config = dict(
    hidden_size=512,
    d_expert=144,
    normalize_top_k=True,
    routed_scale=2.0,
    lr_router=0.0014,
    max_seq_len=1024,
)
Below are experts of layer 5 (counted from 0) of a mixture-of-experts language model. Rows are named router (the router's row for the expert), gate (a neuron's input weights, with its number), up (a neuron's input weights, with its number), down (a neuron's output weights, with its number) and show model dimensions 192-255. Each number is 500 + 25 x the weight over its row's rms, rounded and kept within 0 to 999. Numbers have three digits each.
Before each expert's rows: "mostly gets" lists some tokens that are sent to it at least half of the time. This comes from a sample of Wikipedia text that the model never trained on.

# expert 7
mostly gets: " century", " years", " year", "″", " lb", " days"
router:463530497541517516489485483510444456514486509507516527505546487526524454511490534495480520512506487468513481500499513497495462543477494533551496506573472471482538447525553463526473518484505526
gate0:524497470442494479517496477508541482474490531455519506477502456448467496447504475486520511496492542509527468503483484482510487487498514504493551497516515468487492538500502523475547550519472538
up0:483478500527543497558499484504491466521492503468465465498470525495456507505497494530491504463461486502492452487485511479480490487481490478492527576488500487457505495512534482473503498512496487
down0:487480510488539517481520506485491499537488498478474445477532535526459463479487484496489496462468503505456501509512506519503488497525474523469516565489506504464470498507510473528531485513500521
gate1:494491523438526457517459498526510488532488506529495510489509487471498452518468466506519522492512549503477475500496485468522510560474538487490504503505495507475461491492532560462508504480509531
up1:450502520458537513504496524474501467488530548523522516517481456508505486516471460525518535485497461517505517481511480500541489519516487507465502477460479468469501477499538482528551540494484499
down1:541529491507538457497461523471492517497542494552530529525485476469505468505527471481535567485529491499547491479507497493475548550503493517538481514500480517469505473476545508452524523518515456
gate2:568505486496532518536480510487500504440555499520511522502497498495504468492498494482496505503510504471448506489522474475503430491487465473518509505543500569509536495451488470518506500525476470
up2:448525495480456464492476455525545514518522523476520488450513506541553535525473470533503522464530467488474556531511526491497530472514523474483489519483540491473537505472485521483502489519490502
down2:487530513498526487525463523544515502469487468491527517507507488504520564471524468522484516531491478533482494487497486470477521505557493494482508528492530513487513494461477487496489511552485492
gate3:519528475477503495513483521470478509491487508481507490480491528492495503488473492513481484531481519493538505501506496507487453487519500530514494477515524510536518498511483494508502495526462514
up3:538494470547523511517440485480481495483506452460529476534525509493441502483460538497449514493504521461527505505496532508476490475489476492523527492512541495456501480505487480496495492514522532
down3:478499480476478507534424513502467504497457508466498565516512508547503500506487530493515515531489492518508481518516477517537495464544495495498512548522500477492459483518557501518477515486491497
gate4:511529492509526520467544477509487466455524485541492487477520491503507538506530513516474491520498519497488524471478521454482447466483509440511523498504439499534518498506477492499475513510475501
up4:524475481488459455527489514520543477511540505443526457509465546507529489491510539527483540506522460502505482520516467487470499481504500486500461530524476516536492532453459476518464504505502511
down4:518497531507490484534509513541494549485494518517445491506493482518471530520518509489538532526494503479523474440459518452472496500490501514481484495500487537470470439453550512498505529453537484
gate5:496458484537506478476446472499518484483456527438496493473510527496480501534504493455459486506487518493511498485515478450517440482502531519490512510477539506566486507483504505526506540490490520
up5:511504504464500510509465518511481548495505498512532464564498536527522497516495489522520501528500512515538505431532531494546508489515485505498483481534471507485472469492453491494479531537512503
down5:495498508535518466478454465479464504508508501511489441516474489536526478506496500473484488454527512499518473474540510455516469486523523506447513476495487502485514503496505531501517513496499499
gate6:463527540457470450513508484509521481521486509513517495481447454486506458502537489448470454504521444511467507466486548489500528546495511503484513535513499491460504517510488511521500498542534476
up6:511476495512493539481502469523486478488521492484510516482512538507526522488486446577517512544461518444505442507452467496530458499509463484467544458519489505548524486504510506470501509482505454
down6:511445487543492458493521535555531514481500482513507532549475510493516489529558477499511555529474534529534491488478499526543496514494465523499502473505495503507491449500500460487514512500483552
gate7:465499523510486461517529521500491486508469502486504467473515495515487510496497526559512511490467499508484527510480462453512512475490510494485479466522504533507501493521514500488484550499502524
up7:533479518495520495516473487494524515520488511489502501504487433482505488509529462457492462442489508477496497506491531493460481462487475453527479545473498495477495473473550486467481525477488487
down7:480536541500482486486498480470499497515506484555490478490510533498497496482505506528544517481529526526503543490537508472581525547488514503498562494503463520533520514542458475556473462507540516
gate8:528496486489522488510566486494519491537532523542454521491501490480515484499496496505495490531507528549501496453502515471463508545482505524516505533485487511509510541492504487511504544437463505
up8:453527517520507506487512512530529532511461481523534476501480490507465505517503518505520517513492487458516546500491505514521526454521456495471490489511525505441497511512506494531510482509499498
down8:502525560491500505476513508523506480475515489530500516538509529532503525502494492490501477520500539482505466430492495501529488474513486497521471455523572517449550471473522498483453503525543469
gate9:491499536477521536514506490465482497507476490472470525514528505488508460466502455504522502514481491537525505525481444503502472535444535463482516462477455490516465477489499458523483528503482507
up9:517499545512502496496488503503527489485489520525492549478478484465530527533538499477519538447516526516545435491485496488488514487509499499513505479517511483487529510496500528503533513480513475
down9:505509529511469496476475500515496514499478488513560477485468502496495503536506513507452510472545486495501510451505498516530479561510487546518486522490518488464486474500505513512545500516510492

# expert 10
mostly gets: "ib", "%;", "ob", " Succeeded", "|---|---|---|---|---|", " Binomial"
router:491505562479484543549511535513518551503477511525540498486501485537530504515524507541513502489507484520494517512502487526510508489481526479465503490568478547501504505490507508468498488538485509
gate0:464462500512496489503500486511484478471506495460513500530483516491459510469466472500498499510486513471512549492568495540510479504485526453485486478484513531460479504507459505479477476504474497
up0:549502512492494488502444498503488478506506456518515511485500493508509461522508493459499535486517495495501484513482508475452572507554503537473511540495506497509557529518560539497523499490505532
down0:490540497511564485481483494529509524468489477524502505483517487493447538491509481504500473530478463496485513493518474506467473458478481528503533495518473538502520469475476479501478505514524480
gate1:506500489514488489508526478446533517541498493467535500474472470536460479518495499506490489550498478477494465480531484445522521538519526517515537462486539535531529471484532501531534538499539512
up1:470483498528496480491543532459503506460483519493504461513527496521518504446499503485508513495529518477514536504535552528501472482525492506467474538457533472465463505479462465489534511480506516
down1:479523530494525467543488490507514480489511509457448480472501492516538505508487497489524507460529487508478492515491485500511467503483558498515542482508460424501491452510479466534532454500505525
gate2:491476513482460518521511496476493505479493469515493498495513503453514457497497467488551489489489496493512458534487535503504538528503501508534490521526465504436502515492512517534527503437466546
up2:469467504507505516540534532514481527515528486489487468527541471495505518522526473524492438552551451535470504509485507509494493485534509501494497518524482521475507432480456483500473487504509490
down2:546501482515535509523497497518521512502516499449534494494520504501520486508481484482505500516494507491454502529490483496497458457513479513458514520509478549548510531513545528511513505482479480
gate3:482541503505528446528478518518463505449509511486486531493479482481555506537478543459520486522478510515537490466549448484503482501446526513501459494484490534522488505504516530530497522517467511
up3:499503494472518493518496463520490533496527496484489466518549478534477505492510503545542528466528479521487485479506571550526512484523556529495551496494530511517487465489480547522543484514465483
down3:518491499478485502497503425480521505507533491478525519539508491523540523510523460498496495512522510522473491514507461512489452538499514493494484488500483504530470485493559528474528529519520496
gate4:540497478445521493507517517467492514501508480516493492497526460523517521497500527491516517458496526506505507521521410520458467458476488533471533499533492477477508503501530448521510522458501506
up4:488492546457482524454489526516485525521510463447517521487516463510483516490544545479544528476520491510513492472513487498518541529504518497520473568482545492454491473525513516508511497477512485
down4:475454524526490496435489503538508498503484540489464527479469556483484544483516494530483489469510511498469487502466489461506519522486512534481470500529501480518472495489482519469471532511496505
gate5:488484520556512525479513491446488465487511519481457483478539472483514478440530492417531515519471467488488502497496494448492456483516473462493490488495550509493490542473467537520503487523486480
up5:535518517507513498499496477497482477536518517531503491495495571535488502503493477504505481497488524513505492493459545510535512490518501493500490510549472477524494496492526513511543481444529518
down5:487503451476457486473512517492491505456544512461489510488487494477513504545482476514523527493528485456473502545518519476489534518510555459493530479495465468508499491501513513505521480468491502
gate6:544474505472492487487509481495509552481525480492506487452488490466544482489521532557537504484556502484513477476554496471501513520436567517494481493459465506508532466488526486516498507487469529
up6:550464503529491529483509524482523510520486513524503504441498502470525490499520482517503464463486494532499502453502480465495550520522538475482482464494507529491532484534542470515519504476499508
down6:477507496509500510522483532501520504545473530517512438481503556484499472476530515490514474495470460510509475490489512477473502482532466523497494486504475490505483525527507456493449480497529503
gate7:501479512541523459496468525489500502491531485472508476527549535473518489535507482509487456485540503501547492508530493511525499500537482502504487454455513509512494484477481477472501488493507512
up7:481490483486499473479462480554480516511464517539445520508499514476475559509508515512475516553494539489475486490472480470525494495491505476491501547471468513511522497479491530479476490511517503
down7:485498544504512498429486468489509540525475514524486485548492508475491479524490486534508471494495495438505493521501484496508463476520506504513474450477523501502496518485470492524541515491524514
gate8:530519480481451488487501485524479495507510459526513520512507513530521488545515461516545518471487487528536524512530512511460490546505512523488497503526517499483508477493495505494509450473487520
up8:526510496501515484494480454505527510504489476479522548505539463480465509501481529515473531493520505499484487454492526495489510525514448480489486468527515514454493537489500466491546517523519507
down8:498472549509501528501495529445487470542511499538475511464506550516542515488505460485490477484547497524467504522507485496500486496522464498496488503470476512509506502483504502493499463484503489
gate9:500524499481524526495496485501479531488516524494458485473483496499466491503475482526475460492512525480524531492518480477494475454525516488554531514481511476502480499514491498489479496459482479
up9:446480511522499519524514514501529470493503484518486485495464492506464508510506491469498490544532493493487479465488491482538513480530474454501485498530495541467495489525475526457471512511473453
down9:538486515466509499489552473472541540498544538488482510487457520446461460522528517522525547478501522495510527465485522510530483491508488477535520520517494485526479500522484534464505532500458526

# expert 14
mostly gets: " for", " from", " after", " into", " over", " in"
router:513467527450511504556550534463505452470493522507470512485478497539486531500475485480475506489494486513523505503463459540492492490488479535443470496492463516504474542482494508541497508496502476
gate15:469453488514556521485495493489487487456467531518496517484514520518544504519495469524470499517442505536432512515489485520506448508475503443506516507470513516548478527486505522509466486511435510
up15:494539526495505501496497509510542496471539463455500499503453546517508510513537481504567499472517510539549464537504489508538454504502492539492526467482513519505484522490526459490516467520545498
down15:478500521499488503495471522513505519497494510523446492496544481459508512513470476485494527436531533523467534493503537485536480539482472525496499471483478516495517530495475499511532495498513487
gate16:507519443493449530494494502496502518553497475494502561456483496515495556452503455529490518507497444509501509513472511494491488542506525469498515517475517537466483490541513509544544508483526508
up16:464498524545451453489495520484502519459472500520532509465490463536478494473525485515494489453531509528502489480505495469483509535464480454475508512452540495492529468511492484478499517496459533
down16:473510470494519530464511496495527495522491483490525470513489476544498457502494455506586522508519486507553540516489501470533492470500501506435479515500523467469504465482544471506478519483518486
gate17:532474527511538465483499499499494461498500455518493501511519454483514503486471501510516498477503500509465549497502532535478489508525499480502490488515480528463510512487510517538464508510518529
up17:535505503503466499538516513484511532518578492522466484527543496492529480485498492492501521469455506506497542448511514495497532519467518450495493434493476518523460482502472453508453554460477497
down17:533494480488474491477513516524492532544465513524480478431469513502545506439544514516482465514501504536492495498514490497563477501518519475517490512568501478473519453524507463477458539503508514
gate18:506502521486476495545488510506517478531540532529536544471492511519483493482495500538456521546475503460492505487482487470512487453512527492504520472507513471502512511504505463498484524509465468
up18:519480476474512512515485490476488532485528483510487480498516510513543496508504487472503490466528463503498500521538520499483462494535502518534550514505486519457511487465472502492497468504566511
down18:454563526426540521468540495476489512479520465472499533512518478518505490511507477491571516483527498527482505494476449541504506481508488542524510516480497486486479458497467506486479499464498471
gate19:519557504430525468476483513515501515506490509481525495501491478497512507529500492503509474497559492440503554492517473505513464468490542489514537506488520525498532479490464480529489495531546500
up19:441484512530496502529461486464515487504530477528515481496501521533485472487464498499493510497467505524490447536484520508504519539503499490520483501502475505486428480489502569504495507527467535
down19:498509503500515442480470474506513525515485517470508508486507515521491508486496503475488542497521514502556499517517503493494519522512506492497504474498499474468481481492474541485519520492487522
gate20:532442508491537479476520485469508479516539475478493504478459503491481495494519517512528505469465481530491491457518514522473523481529553518521482547504448497538494513527464473518497456490475501
up20:524506504542509512550523467524495495494451483485488525515493534496491505548517519463487471503520495500524497599511528501506506535487453455493481461495467546486522495481491521497505506517490472
down20:502479505488494498483479516503489522487477495435523504513510517445486515472516498488518503489536473519515519505513485509435511468536511469500483524500492480496524497500527448491478533453470520
gate21:512539471504481489525453543506502496514507481518467487516505488468531511574524517512524510499473452435493472467565542481500526496478488524524539483492482483515518500500504493456528522499476489
up21:500492515523493492518504522483497531516497469540489503509505466514492471490496470504506467489477482469503495486535536513469443468491501472495490508494515492511498465501478507488479494529480541
down21:503481514517495552536500523507497546514526527526495514480475552510542560514469457490489503527506518471516515469521524522493494492495529547553503528511473524474482538492510503531529547463472476
gate22:513520502475468490453491497461463480486497471486494488510514516492497503513502512459519477502547515518495455467516540516515484478462440475504483485515540482517489506492443494445502545515510524
up22:473516494539563519481513513518528485505519513536498487507487513553479457534502519481529475519496509475506499481520502472507445540494482533493456514518508473528481535534514484479510507477479529
down22:503455499514496473513496499467498463501479506513472485435466509530523510510520503524515481537462503523451509516501487491502472517550512511498470475480522512463511483510516495509486499460521475
gate23:484466477546480502559469523535502500487490503504474479532512518526500523510493479468516486511489515534497484464510463465524486469538532507530474485463470506529486482512511525503522483482475520
up23:464478508502515468474508494459480516473514511493524516509495504458491451459516513518489467480498481495491499485498520507500525483509482469473491497519549471499478501481447478501441500530496528
down23:503511492501487532500470537499493511566480489466438515531487482500507531510539478447539498528479515484497523497503470523511486488490542488495504509526508501513489439477521532483481536518480479
gate24:460518493472458507477503502486527525509428500488503511463450530484516528517466514479490507544500466504454518538486536452503520524443514466517456500509478549518478503487527513465487455481483489
up24:496473473488515539478481503457504487517506534536498483527487469505498530497504486497508510535472512489502499495473509513513522527498472503514482488487495513483509481456523505524524547482507499
down24:511483520541536508479486517526524491459511496522522527539459517499512485514510467502503478477496456530461513465497469547466458492497477473539498486510551486505505572505535488501533504528537520

# expert 2
mostly gets: "|", " ===", "|---|---|---|---|", "|---|---|---|---|---|---|", "|---|---|---|---|---|", "%;"
router:498481513533480550507508480497531522504505479523514493503499520533491496510524526480477493511482488497520499518442499485484518497503477486516470520452509513528463484501449509508483472507495457
gate0:473488477507459512505512474451507513519480525513501486517510510527485502493529476495461483511498493460529471480535522448488485482447518479519524481486463490523511479490521522472492509504515550
up0:474559465458529473491523489512471479524523559489518480493476498466499469524447523518517522472513520501504518521518485527533491492494574514475525490486509448481478519510457493517530504464488494
down0:498480516500499506535519485472502484514497549543474483523487529493466508524486517510498455494499513460536441525497493532485514484457459471525505510561510514479495488464450530542535502486520468
gate1:522520503476474484512521456489519492481503476501507522505507537512532554471525519516510471516481507520495481505490498525497497473499510485486510521507469524534515518530500504536461505506483501
up1:517495461488532516510531506494506463463474507492487526469492529462526474462534492489486491485500517458496527492486485528496448503489501479513502497478517475510471493455501417522496509494488531
down1:511469492465536502487490570494510487524516499464474505523525461488495503491503511438500506464489537468481473464532527522496525537552505489477523503504510499501494503456536516513514462478510490
gate2:494501493498515488515522524448505477521537450501435498465536492504512505483485506507491473532546517489504519471519474483489501509482496503519514513543489511485491496484542443482478497425512494
up2:489514483500539509518485491520509500490491527466501487480467474480538488524496523459470510439521547486510509589510514490500525510513526525481506528499504538498515489487540502472501493462514470
down2:492528488534540483528517460505477493527546515520476498490501525469539503467504537483500493536451472479493516498465490515526525540510477500454500476487551514511486495502499531487493476514461551
gate3:536495533496467520540515529495475527467493492521522459512540518517494477491521520474536520524504495499553515482512542469544485504487523494484498473486484515512468499477471527503512496530536486
up3:473518491520490497518486481552498525468497555487489499478487516530461492540470520468527503489470520519531489561493537465488460486516466513468483537539528553532492497479509513471532487489518473
down3:529495519520486518471484525511554492454468505513469514525486492502487503536482456502500496495499486489471504468508497484462544489509504513440525507494482524494500526529472493495483436492538505
gate4:533496486522488506501449476537500512517498546477511510465505473503507489481521506491477503499496508487457510518529514483504444495479534471530464524534494499540511472466536517518479479541438480
up4:472514480528499522522497504495543516573501500483504498499501483502464499486515500497469526505526473506424554504509466469481543515467512463505481473510509519542520484479543505513496480497441515
down4:486532481475484508465514496515515495521496507552498521490542522507496527463493504464516505497500533492460464476509449533520475485517463493516538463516530527473513478502486493518495484481509501
gate5:483544519464498489484508503527492511518509489486470480562489463483481499443516460445491519514507524521511517520530481475454489510484519483485476507465504491501527493515524509478515509502500489
up5:531503492449503519552503480521506535516507527495491507484526501499517515492503478531532471507504531525508503494522526491509478481447457491509508478487492515486501484471553494518478487501487496
down5:470504509499465516519507488471490505492518499512511491511520487501513504469436511473507553487458512481535511522467517530509521494517487517551490503497513492487474532483470548487505472510494508
gate6:492482492489515495503496472497467439507496501528510489506477541511501471534468542491515516469465485477505516493473440523470475532509537493487532485520455498511507491508471492498483517484496481
up6:536503487473515480527474502495487467540511526490480527492518524503554488477488487542471512525515496505487500476548524473542496532466490526507489469503530472472503536489498470492476459506464539
down6:508519508485537507515473497503464482531534499499516518500509513518495508479505511523503502490456513510514516496506513523531494505536498554532531488534507464515498538531471550488502507508516527
gate7:536472504460479522497473545512471482527530456537534528512532527519496509451461499492474467531521518492537527488531481502498469505502544496481436515482478488493478487511506513455497503505502494
up7:506571491450493511511488498514490477474463461522503541522503514476510501488471510525492469510529508490495514516519471513478446501508546503489481522507508488496503497484494504473470486443485498
down7:526526524505484509494482535500532528488475487529464521509489521506533478547518494454507549491492516537545514478509519529538453480491517483492486479519501585509510506569519486440533509523492527
gate8:500495445488534495504515479509499488526510499515483556448530430438506478513488523479548509490487502491450474466466510539485518507445511497562515466524450489463527485463510459518508517517505509
up8:515476521539539507503497500503448468492473517490524478500471543512533479570510511469517568510459499476437498503502497526516499500525525492488487476505460523510448515500532503499481459452508478
down8:510493502518522527533477476496496477499530473490454557507486513515540521516504494515508500455485525478457502509522489477508516474519506544512515477466486518526468475551528522523511514534454525
gate9:455525506520476530493511499516465465509497487522534458520554532536490564496470536428500525525458523486518494495503484506534521481489502506533492501489472543511499520554491524506496531506521444
up9:517483509513492502490540443467533515519484490512465485508481505506459440475513504499518503514470526489479463469478518521479481496500476464490471465525482457487498526494508507465522458456505535
down9:540523497512493506472498493575508463463467510517545529511532495516512463518542497465479539461541534507492516525519498499533482511487464516462470488536465525521481509505497523506519514488539502

# expert 5
mostly gets: " River", " North", " University", "ville", " Island", " County"
router:510445502517467518529510512465506518517502542485454473490504485512470505478524529502496508519503496553465498481493478471527484455514497474488514481533502461468576539518555484461487516536447510
gate0:525512515498488502495472508465475539544502521480532516472497476487479499509497468490491493550488506508461534440462487512507520490489566482499474504450493521494479523521538500507502517462518513
up0:504458490514484518478499504492478467465506496495479470519526548495490507524486581525467488479516545486480509481488495513516512468506484514511489476554495540522478482480514511474504533520466520
down0:510499461502497470455466494529486486519490518501510515536530505467482510484540492525483499475513547530483475456496486480514532528462500471527505517504511516538507468510499508500503493526487485
gate1:486529505490537526538494495493524510467487519508522505477476488482479472520503514482481491486457485486563469523563522520525515497523534507514490497485526493505478480500518523537545496522478511
up1:517493476480494514479543467489529498495550486505478504550509507542511476579524506522514498498502504472489504530496481497496474512508526538497507499456480510516496501473518477488508476505559515
down1:501491531512481522460475515564484496494462487503517503499526540509498510529560521466504484565503478473486455455473475488487489477518485525528423468496506529517558548526467513499507498471507455
gate2:476521474505530519478507499516483529453515465489497531477490573483494484502486465499494480517494512538472500467507508482513493512530492520498537484517519502463477500548475514510484513438493506
up2:512513520505566457512576507490511521483467530496472499504536519510468482468498479537530488463499481543497491485460496511486467447507474465490474471485473509489509486502474534463504498512508519
down2:503529494505507458497568492470530502511498505500479524462478522453547504520503479507490478519482466500529490505514494498499491505508478502479505534540525509474512547527453471530488486467468490
gate3:510505470510516477479462455479488505484513516492501510485503538489499527526498461463507504496483469455518514460503498507490517516522511478514518540498465477498537471498497507508524494462522492
up3:508510478464477495507528510508466486512513483462494493511519456448523515490488489485490484500519522523531539499500488461488518531515538519505480515502524510496495516521523515543517521450503501
down3:486494494527511484502488462492479483523462468462473436475505510545491555554527532499536514507466495481491475543528544500458490508531499544523546482504485527470487498513487485539511488495492502
gate4:528492518487509471506534496515508484531531491538531495509479472469542528532509480506499495493478493479536497502513515470458513504484517493536473537470475512488524519521510483549545515496493473
up4:478507536499494534499505486484515496490486486483488510501484511569490539478494474475527472492448497466500496496505489537496498500459466482511519516500519491486495498478497497491451463488523522
down4:530504495477509464502484516532481471497499511492479502486462477494507506463554527546489480543536503528444469502520518536476500440480497466458466490481518512512512480463503516551514500524562492
gate5:515506540537472495535507475484516472502492494556499487475546510450521521501463481493490490478501501528478489521507490519509475485489490526530473527500488492493459497505477516541483478508481474
up5:416448457520507522493465510461486529502533504471508480510490520536514497497504515475490505549512479468511526476479495477495486541513551466484522533474474508473528484517518460471518519473519532
down5:522513522496517492500467467517492507511509459513488499500484493501472559484483523538438517526522486525510490514498513538545497462514483516499549524504521513487548510509506508490521523511509469
gate6:535491520517475531510482492485516490491538496483506523497491487492515496506511471535517469534508493540473516524477499498511484529498496508522477470483469518482523461497496517483499494474500476
up6:506476505527479483464519477522496468523475490445512506489530490471504503502474512452487482447473479465519468474517483528493547494483559495464467517496489522547483474477463529543559503520485533
down6:456450504513429513453442530547518491512524524474515500524507478502509473496535464484461511505517478496480530544498521521474505524493478488517465529503535492481532486502536541495504485478479474
gate7:523494480512500467494432492551478489536497484522508520504515514547497541533489489479467512540506482495462508514543508463505515540479468483491518454462551516508482475484483492498483506501483481
up7:468483487518503474506505508572473497552506488550509472528423520539461512523484479498526515560491498491482483474485487482548510490480508501498498507501511497525510495505529498508514523499491501
down7:505519500487504479497495489488495504521483482510481504507476505493480500492504503545519508488484466508536483459480527503468536475505542503512503517531459503502476527515501490510521495494504496
gate8:485541511518554498494519466505500529521474495475515501460524504477568478513484458519516462473470502501521491478540556517484460524492506495488503551497491520518459505529518513518529528486534548
up8:516487519516491509508476558514468538540489481507503493486518496513494494528498490537556496517514462518461486497501514498515541489489483495536516497485489500497510469537516513473507534491508498
down8:479533516546512476470510547485496514495474466455534496511497490531470512542454494516491507491480514505486456533530520540486511447516530475461516503491506522465491488499507541516515517526512479
gate9:503501509506522493505522502479501502513496494501436460461471469513477554500529507586464487516507498504483473479514490464490435495494468466500509447517487496481535499492535480503514484501503527
up9:474500462467487500498465507492490472493471537512524522531527528513487557505467500467519524527501496493470500541477521538500483522529483451492443472480487481493465512493509478530514495509472485
down9:468535527457523501525481496502511503480487485476509512483461493486525528496478469538481462513493534515512453483519541531548472471469492498526493521520498505487519512535555504533485479472501484

# expert 12
mostly gets: ").", " ==", "\".", ".\"", ")", " ==="
router:507507498479471499542517483517499486552466522508476499485463453474517548454544470496492520512510472489525492528485473528435503473480514441553472501504527518464475481477537550505471538511543475
gate15:540486506472467488488504534549524419522533469484516480479519468465500557490511512543505520514491481523525468476509494467492524450496522520540492526475489505513553505481503481489504487468482520
up15:464538508430526486462470453520506511486489479539503529509514501507546466479448510439501449515544477511513482484500517490542476503451494540513517478493502467526484480463486519565489479518451479
down15:453491486495470509513471502533507501477503480510505501492566460500554527495504525539497497494532513523527449488554523487530513513461497523513536536507495471558498502496478500513487454532508513
gate16:475532516496537496478500521510510523481517476512492520480504533506495483544509499535505415487522509483447502509515477473474483541517550513493479542453501499493470462476498504530500493506507476
up16:505504503435506482547475506506493484519525530539533494543493497500564512480485536509455513521527498504544496466533543497493492449517482507491503493517504477503510541491444498507474490538462508
down16:518484469492529510515500555488504525557546511510518500503504519568531553506458498495459458532459525490517515478510494517506508472515485486484500528468465461489441496486478452491521498548515484
gate17:492503564518525493488506472482518471527547478478523526459503501502524493452523510478489473479500507493513509478482458468508489524520528492484473492456506482539478537491532492506534535522500524
up17:486507537509533484484498455542507485534534478479498509495530511514521491445514450452490464532528491509472501494497532505520507524490535476466466503470509497506477478503497550472521501488508526
down17:513512477518467487464440470487503512501488504469535465488497430520476527493467485543521481466518505516485545489522479504544506486509521548481523476478524528472486471508508519541490471522495542
gate18:545497512487514516533489477523519505458534506486524527484475544472499470472494502512497482505485487500470485479516482517514523538479506517492497513510463527485473498491492498508466475509492495
up18:488508508488514506506571495508533505523494504433508534488522515488509457524508519557523537543522476491496515486514488492481513509422532513522508487533486519519480488473529552574494493553530491
down18:494522476493497509495468501463499517521509505485534494501491492532491506503485504538503543465518479507496484491471498495495538529502495512469472492472515514504465511540528498543475532529501460
gate19:494507463522446485534498505481468507498502510499479484489510495457523489469529478517486459509491500471512525501505493517503511514502485526504443498499501496473511530488525558545487479470553521
up19:544509479450482525494468494507495521503539468513503494523501517556526495537497532471504507519489500489476459515501468504513480529518480526483502498490507518495507536503476544519518486504489514
down19:477475493548476480489550523489540516547520516516477553460503523480521500489480502575552479450484480492457512479448473546475467501509479480484516527508473502465482506474528484532510526508500498
gate20:474500477470511525484500506526517488507521470543495543529518500545524509505476503512523494500494521508466527485484538480512490548517549455462504454491511500510455505513513510504530505462488483
up20:471491498521487456480506535489490475487495501522443512491501523548520491500468501526478498473510504512502479496466541469502542531514560521449509500476471442491527494544551481486470473480511518
down20:497494441533533486512503507518487492501501494468555458488521495513492505550476492537527473540476478510493508522483502482519541499452489529490468528455489486492478507521524525533488497536519470
gate21:483526542477545471541509462526521539508457439493479511473505522501533492479522564480504501499483523467482467506457524477492507485551500452501533456462486487507474503484504511482501494502477519
up21:507479516528501526520491495506487468433503466476504478511482516548466503563505481488479487512520461447488512510490519517511462500473471504495505514542443515478515491515449518522508500492496511
down21:499482485526547505482516498489467522498465479474543493471498451513455507501500489530520525510502529510550460461483527496499477528450496494477482469483538497525490553536510461482537461449483499
gate22:500478504546503520464438520495546539516523518445532553521470512482507498474485500493514461505528501498555462486514525457482505465522484528500488483487485521478559507465498504520482486478472525
up22:504521529455544482537501502472491503483487526518470451544508478550502458483494502513502559478499488489432524511451483482498493507483489493513528498520445513516474518528490496469478519543506504
down22:508519534513527492490505547496454496478505449490503506540497518548533491479509479461491520538518515484550473515515511459483500490520482494496499519514488455536501474485481485523512502511498428
gate23:476474498530461534559507464491475491516510483495527459535523474495471505504522515517510542472445546461508494503469476495496480514536475494464472488489462483498491528509473484478456480476483470
up23:500529479522512489513502514525537510523514481474490471490446489470456498500539481528503524478511472500466527510499546543488534493535527469476507546495492549480458517521502492501537484473517498
down23:491500482546499472499481476555516514466490488512505482502493486469505468510454490499507499488499532533506476528536531482530515520511482520517487534551470514506478506469533524537484504522510500
gate24:561490449524477527504495503492482472511492437533492511501467505491503504570501465527455451498528525484529502530535520481476453499487516471515525485499476436489506492499484513530515496464501518
up24:475448475499446535545470458531458510525500449509471526506491548508508535505508479490475496516514534543531486485490477539556498495468501471516483487468519469479540471487500481522489527467484515
down24:505480454516511500473476473516517521509495463527474494529509535482507463502450510493512503491459462530499458527485493506491511477488465505499508486530529499495535494470495541543490468514496461